Experts of a small language model: width 128.
Below are experts of layer 4 (counted from 0) of a mixture-of-experts language model. Rows are named router (the router's row for the expert) and show model dimensions 0-127. Each number is 128 + 24 x the weight over its row's rms, rounded and kept within 0 to 255. Numbers have three digits each.
Before each expert's rows: "mostly gets" lists some tokens that are sent to it at least half of the time. This comes from a sample of Wikipedia text that the model never trained on.

# expert 4
mostly gets: " ==", " ===", "\n ", "\n", "|---|---|---|---", " ===="
router:124120142138171138105116076122151158130119123146129124130076116152138139166169146113112136135111102137136138112141110108150113144162122164103140132125149129168171153096140117106087129104086117131125157106142150116133141095157132186131144118162159157116108072157104085117114128132135126139120087113135138110088158131125120117176134146177131141126088122150123134142071181081133092114115

# expert 12
mostly gets: " July", " January", " December", " April", " November", " February"
router:078133162150127145126155102093132169092113139139120145168124116160074150138140138125123160080126119148115142108116126113158131129153114104132120168122132107161143145120165122119134159115070089170147152055149136097127150132102154157160146112140131128084107116105116097121163124160143145148146069132136146115110169148121105147127075134145116151118119165137118127103134130141127105089114

# expert 22
mostly gets: " =", " Died", " Born", "),", "},", ".,"
router:117137137172153115115112140114158111121124169156094116159127108138140153112127130141113125103127119105094193107179144136119114128145131123098121165104104114141121131122142111093124122125094100150104134109131152144121143121117155196151151112110153173106068131096132101153141094119121150129125084096142142119081140125137126102156132168166105129136122128149137168093132162078153064126113

# expert 15
mostly gets: "aj", "ș", "š", " Ram", " Kaz"
router:110081113130119120110114114090137162111103177159143094168115120135113166144122137121147169145108116139111151091155124124133099118126127129113115116069158125135181096124134105133107123119153097137135135089129119143156124103134183185145117135102110166121084121121062134142101085142126181156148152149145085126131156156147159129159092130123122120123139173114118168136113123127125115122114

# expert 13
mostly gets: "−", "×", " +", "′", "197", "–"
router:090113140162146126086110096108166150125143146160108139125122116159101128110094179120109146145138097089127129099117120113193100130126109148116075140120131162159126152139163136113100149118097121156086156113131135148111169106137179181167136120099127142128127116105093155094161125126100113139149085131147147126120147123121100118146136159146097122126127188147133125102153129096113089107119

# expert 21
mostly gets: "(", " (", "_{", " \"", " '", " Mc"
router:122104134149170142110110122106145141119148171128126134119098117151123144137123163126091169112116109119124139106180111150133104119148147110118089135113100135124131159135161111103111165109124113131107132108127151142112156160143119178130160130098132144103109109122065105090112104150141124145117141119172134125101128136133117102157080174149090131099076191141189127131109181129125088115149

# expert 34
mostly gets: " acc", " comp", " rec", " Comp", " ext", " Reg"
router:130100141140179087116122120124150165084131116174150086128117117136170153136147109102132166141152131099135130103105114145129132165144115156106120140089152115150104156127127112130118160111122122135114121077119146107080131125147123119150198082146103137116135120088117102131122112113141105154145059139141119115138123183139110123158109109123132176097131155159195111119135132135129106101117

# expert 28
mostly gets: " made", " used", " won", " took", " based", " released"
router:111134170149102069111148119157125131119130154149150113140142094139097156155132125112129132162106132124133145107125107149189121129112067126095067187117163109148133165093145117111119138103117111158103122140148145128123144118091136122163156094129137145110138120136133127087086088154130140118137148160130096137109159130156118122191100168149103163131105113141141116130124154100156113089137

# expert 38
mostly gets: " O", " E", " Re", " o", " Sy", " Che"
router:107131167122158147123103120100162114116130142139137112160140080134116154107114121093133153084151127082113123082165102119132107169147095150121120122100142132134112117088148104111137143130119121143156157073119162118176149107136149159131126104141135129130110080090075102148122114156098095165169134152145136143115131120162060128138125114137124128095098147134181165124117140133140127113166

# expert 3
mostly gets: " Mor", " Ol", " Ros", " Sal", " Pal", " Los"
router:117125181163157109093134118095129113110091165189103097128115089135114136177152123091102134090114140128114148133130128144130096151139095157087111122119170135140121167129139142104090115126118099133134128089146151146164111118138165138135120094115166149110134087095086090158096126122149165127145117151124122131129154148128119154134150131150129139107112142171178129119115156148123077097096

# expert 20
mostly gets: " 2015", " 2017", " 1994", " 2013", " 2022", " 2019"
router:131119175146106112095141098140176124126113119152102126201128112159125151159089138127135129132136102139130157114117123106157084119140112113115126140118101119159151155142151116097085141107104098131162134128156143148127139136100209166134183106107128115128129094118085124119099137140088158153154109123132154142112123149130149123137132130136140131139121154132117136109116157128122036099101

# expert 35
mostly gets: " also", " known", " such", " then", " later", " not"
router:131127136136120124139121119104132146132085112169139122155091063149102161150105117143126138108145115104117159122152107142155108178118108129139137170116150092129110138101133091098095111125137135116145147131158132121113125131167126134143143089138117175071112108127138127084128135146109110150167107154147112137093145176150111095145097176163147107130101136136176179096134123093120132080089

# expert 16
mostly gets: " Bro", " Fel", "&", " El", " del", " Gil"
router:135087115143150097114136105120134113093148133159117093146127109159109114128095093120097156157130118139119166094121101136112110153109117173110110122099111131157109101131135095166150167095113111137130135063113210149142125101155152154147108148166131185126080124123093101126133111147095115146124120115158150150119159120169139153108148172147114111098111148124157117134142135151137121100139

# expert 8
mostly gets: " north", " North", " South", " south", " west", " east"
router:105133158145138072104155123127211101113117132131112136140111091141129130140142123124129173150154084090124163138159106101115113173137122133133087136127146141130165097109162110099094129120100116114095134133149156152127111111119134142149153102154163146118112127084092143097136122139118128139184109093144147144072121122128098127153142107146133141106092148136151187141111125111161108092130

# expert 17
mostly gets: " film", " album", "Personal", " song", " video", " television"
router:109106174131169123114126106135152164127159142134128110133121093133087124142129139125120138125144132126159105082141127145140103135152111139091123186096132108143146146124125122128124149108110110151080135133150146118087138129103162163144166091086120165149128119103126077080100092135137104138181093103126145110074155126113106126119074163132174112117132120139169115090119133149161139113096

# expert 5
mostly gets: "):", ".:", " Clade", ":", " Binomial", "akala"
router:137129136135158113129119117111157107110110127120106123126105117136128137109137124097097151150171100136107140108144130146141114149163119091064108174100144108130130162135134123087097120113096134168107107081140129160166149105142177195142171128137137149129131090121141083122163098141138120130168126123114141143111146146154087079119137133139111142128090154143118131168101139145180072107120

# expert 11
mostly gets: " election", " Team", " Party", " League", " Cup", " President"
router:094107196147145125116132113144151117115149131140138133147135112171126130152172101124129128105155101125114110061121094084144092137152105124121130167100162119151165159144126113112124135108090101148151128125124159127134117142128195158155138095118099130120095128134122111081120118104145126169141098088147147109075169131130112117143105152112161117078107117160161155114127131146132119097114

# expert 24
mostly gets: "ent", "ois", " Bernard", "ç", "gh", "bert"
router:121123140148172105114149095100145140090114180139132098134106118144074202159140190122096141135104124107138149122148136114155121111147118110153119114082124120158108088140153122112120159087138112145124110140112162113088162127132160106128158112151128121107112098160115136132134089136114126143110120121173077100125127159092138095156138121142111158111132129161133175137116148132174137092123

# expert 32
mostly gets: "==", " ==", "\n", "===", " ===", "|---|---|---|---"
router:134091150126162133118113090105140161119120121127154118116090111161122141128135133116107135138115095144123138075144103092153119141155120135112137117134152134180140151121127076106121160100074118136114146089151133108122142132148139179139140088150149185137103112139119111101115122182143106173130095144163155102086151140111106105150119172141131129120090167140151119112115169097138072121145

# expert 7
mostly gets: " 1", " 2", " 5", " 3", " 6", " 4"
router:129097111126098125079134131121168155132113114128132126133140105164123118123135138117118124115137110115130146101136109099143108118141112117072144129096145131181138151137150088109105145134094098143097144101161170168145176132133138148171181103117131144130123096137059118090138133134148124120174114105142163079115148134128118105135138172135136114102133153126184166129090160128161085115101

# expert 36
mostly gets: " million", "″", "%", " ft", " sq", "%)"
router:119110150127114100140156119100175114123126124152088144121125130168131139144145099098123154136110105108084130127134077099158111157095098128118104183123158138149149116168160113107124099100111125154130104121183137152144141120131167138131170103148153131129118105142069126113151105113130126140155095108162133100133128120164108111143112158140154109140089186132141168107105165080122099117158

# expert 6
mostly gets: " including", " called", " while", " when", " include", " like"
router:139142152115122118081121106113137128110139159157102108155121093129117167111118155141125156119116121132134172118164113138155116141115118137122089163121161083122125147099135129116126158110112108193109149089140140117102149126152141144162141107149101160105108084079149096088159078139116165124117138138143130114069152117123108100167120194145091150123088144161122154131112115112135119110153

# expert 25
mostly gets: " his", " a", " their", " her", " an", " the"
router:111142167145149119130112127101126136114117128135113116184099087138094150130084114122127135113161132117156151121173102148141091128124106147105134176129164082140144121120174081100139150123083126145138119131151130167114161110147133130139155115139127173111116099089117120158132127135085151177145096118146107108064133125131101131130108183146107130129093140153117165096093175138124125127149

# expert 2
mostly gets: " during", " at", " within", " along", " from", " into"
router:135140156177108113099145117120165111083136143110120109148111108132124169131141151135108152110158112121116148113159112102134093157171071145086081149137155092148139122131150095125078158101104106139123151111146143136123119127115159142168211106154166147123124115088140107102143115176110142126153130138132102154100137135129130123161140141127113142106129133156102138103120150144135082083146

# expert 29
mostly gets: " football", " medal", " professional", " f", " basketball", " footballer"
router:089107156149137093109161117136151136112179138136131146142139101147112128143077174091130143117160122119141154120160131123160135132130085100096141147096174106177145148122132101119142116119099106159145152121161128152082155111133137170147136122119156138151114113112055127128084146150103145152120087133154130102091128166127135147106078131130144120123106116109174125122135144135120129078094

# expert 39
mostly gets: " Th", " fl", " Cl", " Bl", " pl", " Gl"
router:078139147159145091134160092124152149116122135146111119178130115159087116135133123102135153119130138135095157111140136136134130132130119102111093131108103100124146117146144121088121111101093120153100134051129122125126157120078139152168179101152107148128140130111076134158163131157116122153122069165139120129098159183110149128121082138140138138145144164122177143138118109140129100129100

# expert 33
mostly gets: " Pet", " Mat", " Pat", "At", " Bet", " Cat"
router:095114107154166096096144120097125158136122152141176083123116164157110140081133132114128135152146081136161117115101088160170111108109071137128109116120168115144151095092142118151117150100130101131129098120151124129123170117115157136136148142117114160109071127092118096125137109167121190131123093114147126146132150145161142113144114170125157148120094117126150162135149135110114124080116

# expert 18
mostly gets: " York", "ville", "ford", "ington", "wood", " England"
router:128142151127137071119159094114150138113138125134095132149132077156099148131109160133115151096172085124110110087119123111170084153154109122125102131075122073149146112132140116120082151101152110150144124140142132134123149135115158115163139087150159134102140091163113120093153111141160118171144128093159142132097123141122115128121098117134154151093116110147133177142077158112138142108164

# expert 23
mostly gets: "olog", "ograph", " Catholic", " Christ", " Arab", " techn"
router:142070144158160059114157099114127145092096174164149090133114135150133157159131105088065120147153095143149140126133102138145114115132086155136131129092151088121137131104144116101099178149125089161131111124126137115156117128156151131145119086095108148139103113128127101129136106118102131116127151118183115138131114168119118139137124125135159165096148136130130133118103144126185131147166

# expert 19
mostly gets: ").", "\".", ".\"", "!", ".)", ")\""
router:113138150122164121113151116104180133110128154137129131128135100141097152118161146134107127097119097125152145086135100107173113145137126116111098136117119124135109168120174111118119116115137126192133125107119137110106139083136182169149120099121123110072123116104136100097095142136078112129131126097159148113122150111170110123168146157143114164131115193147121131133115160084148067137154

# expert 9
mostly gets: " —;", " |", " JPN", " –;", " -;", " SWE"
router:110101153126149122125135141114142129151114144130125138175108104137102128127113163106090148093107107121142157106156098103134077133135109118108115160117154079145138121106136118115117140114081104135132134045145154160158168131159155195153130127132116142120129092119137118133131114135114138136144114119152166107120185125117141127132130121177110157120092152138113154141100126141161058091164

# expert 26
mostly gets: " University", " Army", " Museum", " Royal", " Arts", " Institute"
router:119129179170175068121151115107131134093128173143128156200124105149117154126094136124094148153153109076141155110152102109129084137166111146119124126092141094117131141122136101079115141097114113136124133152123169112147124150151161126157140070144125130087083113111114131080143137115127120162168085094143120116133135135143116139153126133120151138112111123148136131136118120129166119130162

# expert 0
mostly gets: "b", "g", " prot", " ang", " emb", "ob"
router:118140122124140075117151108113173137125138131148186086121095130150115167160120133115079142151145113100163126138170134132160138132109108153116123131115117080185124110127118145154146140097149079145095109078153136094140177081117114136151118099150102127128112100121113137135127088168085120131130101147175114101138151135119112078143103132146115116099111153131178132149140140136127133104126

# expert 27
mostly gets: " any", " various", " many", " without", " some", " more"
router:139096167126108136108153114120134128105128107159168109138076125147112138134143141107104148099144100082108143116166079148188117179141082146106121172124163134148129148104134088127120136129097128157118144136153141140115138088160126113142182126135109143104096110140124129110143119158103126153181108148146088093121145149148095119140094150173129127084107146144135136099112151151123092109110

# expert 1
mostly gets: " areas", " works", " members", " success", " services", " players"
router:080113110140123133137152128137127140059123159186168084128149112137118135150142148091130128131153137124128139112119117129150093126120098133130074152086143136154167126086125124124128137117124111148126103132151165138115179094125130128148125128171117137112143118134124115079106130131088113115136138139140114105089134124146120108145143150135149155053097135145192129115144180101181128108153

# expert 37
mostly gets: "ke", "iel", "die", "ø", " Frank", " Steve"
router:113103104126160086091139098139128134082110160137137116159142127168069155146131150130077137128133109139118139113112099143125113145104113134116119104081122121140127121124161100128136151101152116145139113111119168147144136126118191142170107155146136142083113111135096113114139089160136106183159151122126124124081132120162153143149129148167126112085106104140133197128087138148169139113129

# expert 31
mostly gets: " min", " prot", " ex", " vis", " cont", " exp"
router:082113160149149089150159115097160143126180142152143106102124112133137122144119106103117132180105092114142143132129102149146098161082119133110126166113165136150158087149154122097126123115084124138138123087165145161136141100122130118147155105156132140133132100102069130152129080100093158101155123139150086130120168162108107135131151108118143136120104171125168152114141158095130108114136

# expert 30
mostly gets: " \"", " “", " (\"", "\n   ", "|---|---|", " ["
router:109135138116153148118127115098175146128131138130171122119106128161142166126134148105146141109117106136123156126132114122138125185105121097141110152136125114151122149109157109111114128134090129165114137089174128131141137138181140167154158137117137115062105111133122116106136101138148123131136090121158132078125122128136097102149076122138090136056083168130154120091076150118153084098143

# expert 14
mostly gets: " 187", " century", " 186", "197", " 189", "196"
router:149141140126122108101158102107171144120114125146151132150114085145128143121098149139136123103163086135144133094127121106167130138125101118085111125112128131135116150082151113106087149136100108129159149147159133140153168092107152141137172113123126129100123098118092127088146123126107122138188074108142153080127128160143096104127131168146084150130119161165191169110106153099140105120145

# expert 10
mostly gets: " Ph", "Sh", "H", " prote", "M", " z"
router:141118125166163111086159125107141121110086127176102087132068114163126115118142145073087132151153117088137159113132119121138117175149109139092097119142124131135126171129126093108110135136120139173082143101134129139175152118106163146124144107156144121109107103117087096140110138120118127136143102139163139126139141136166095087129105136147100154138102131178189141150112143099140123118128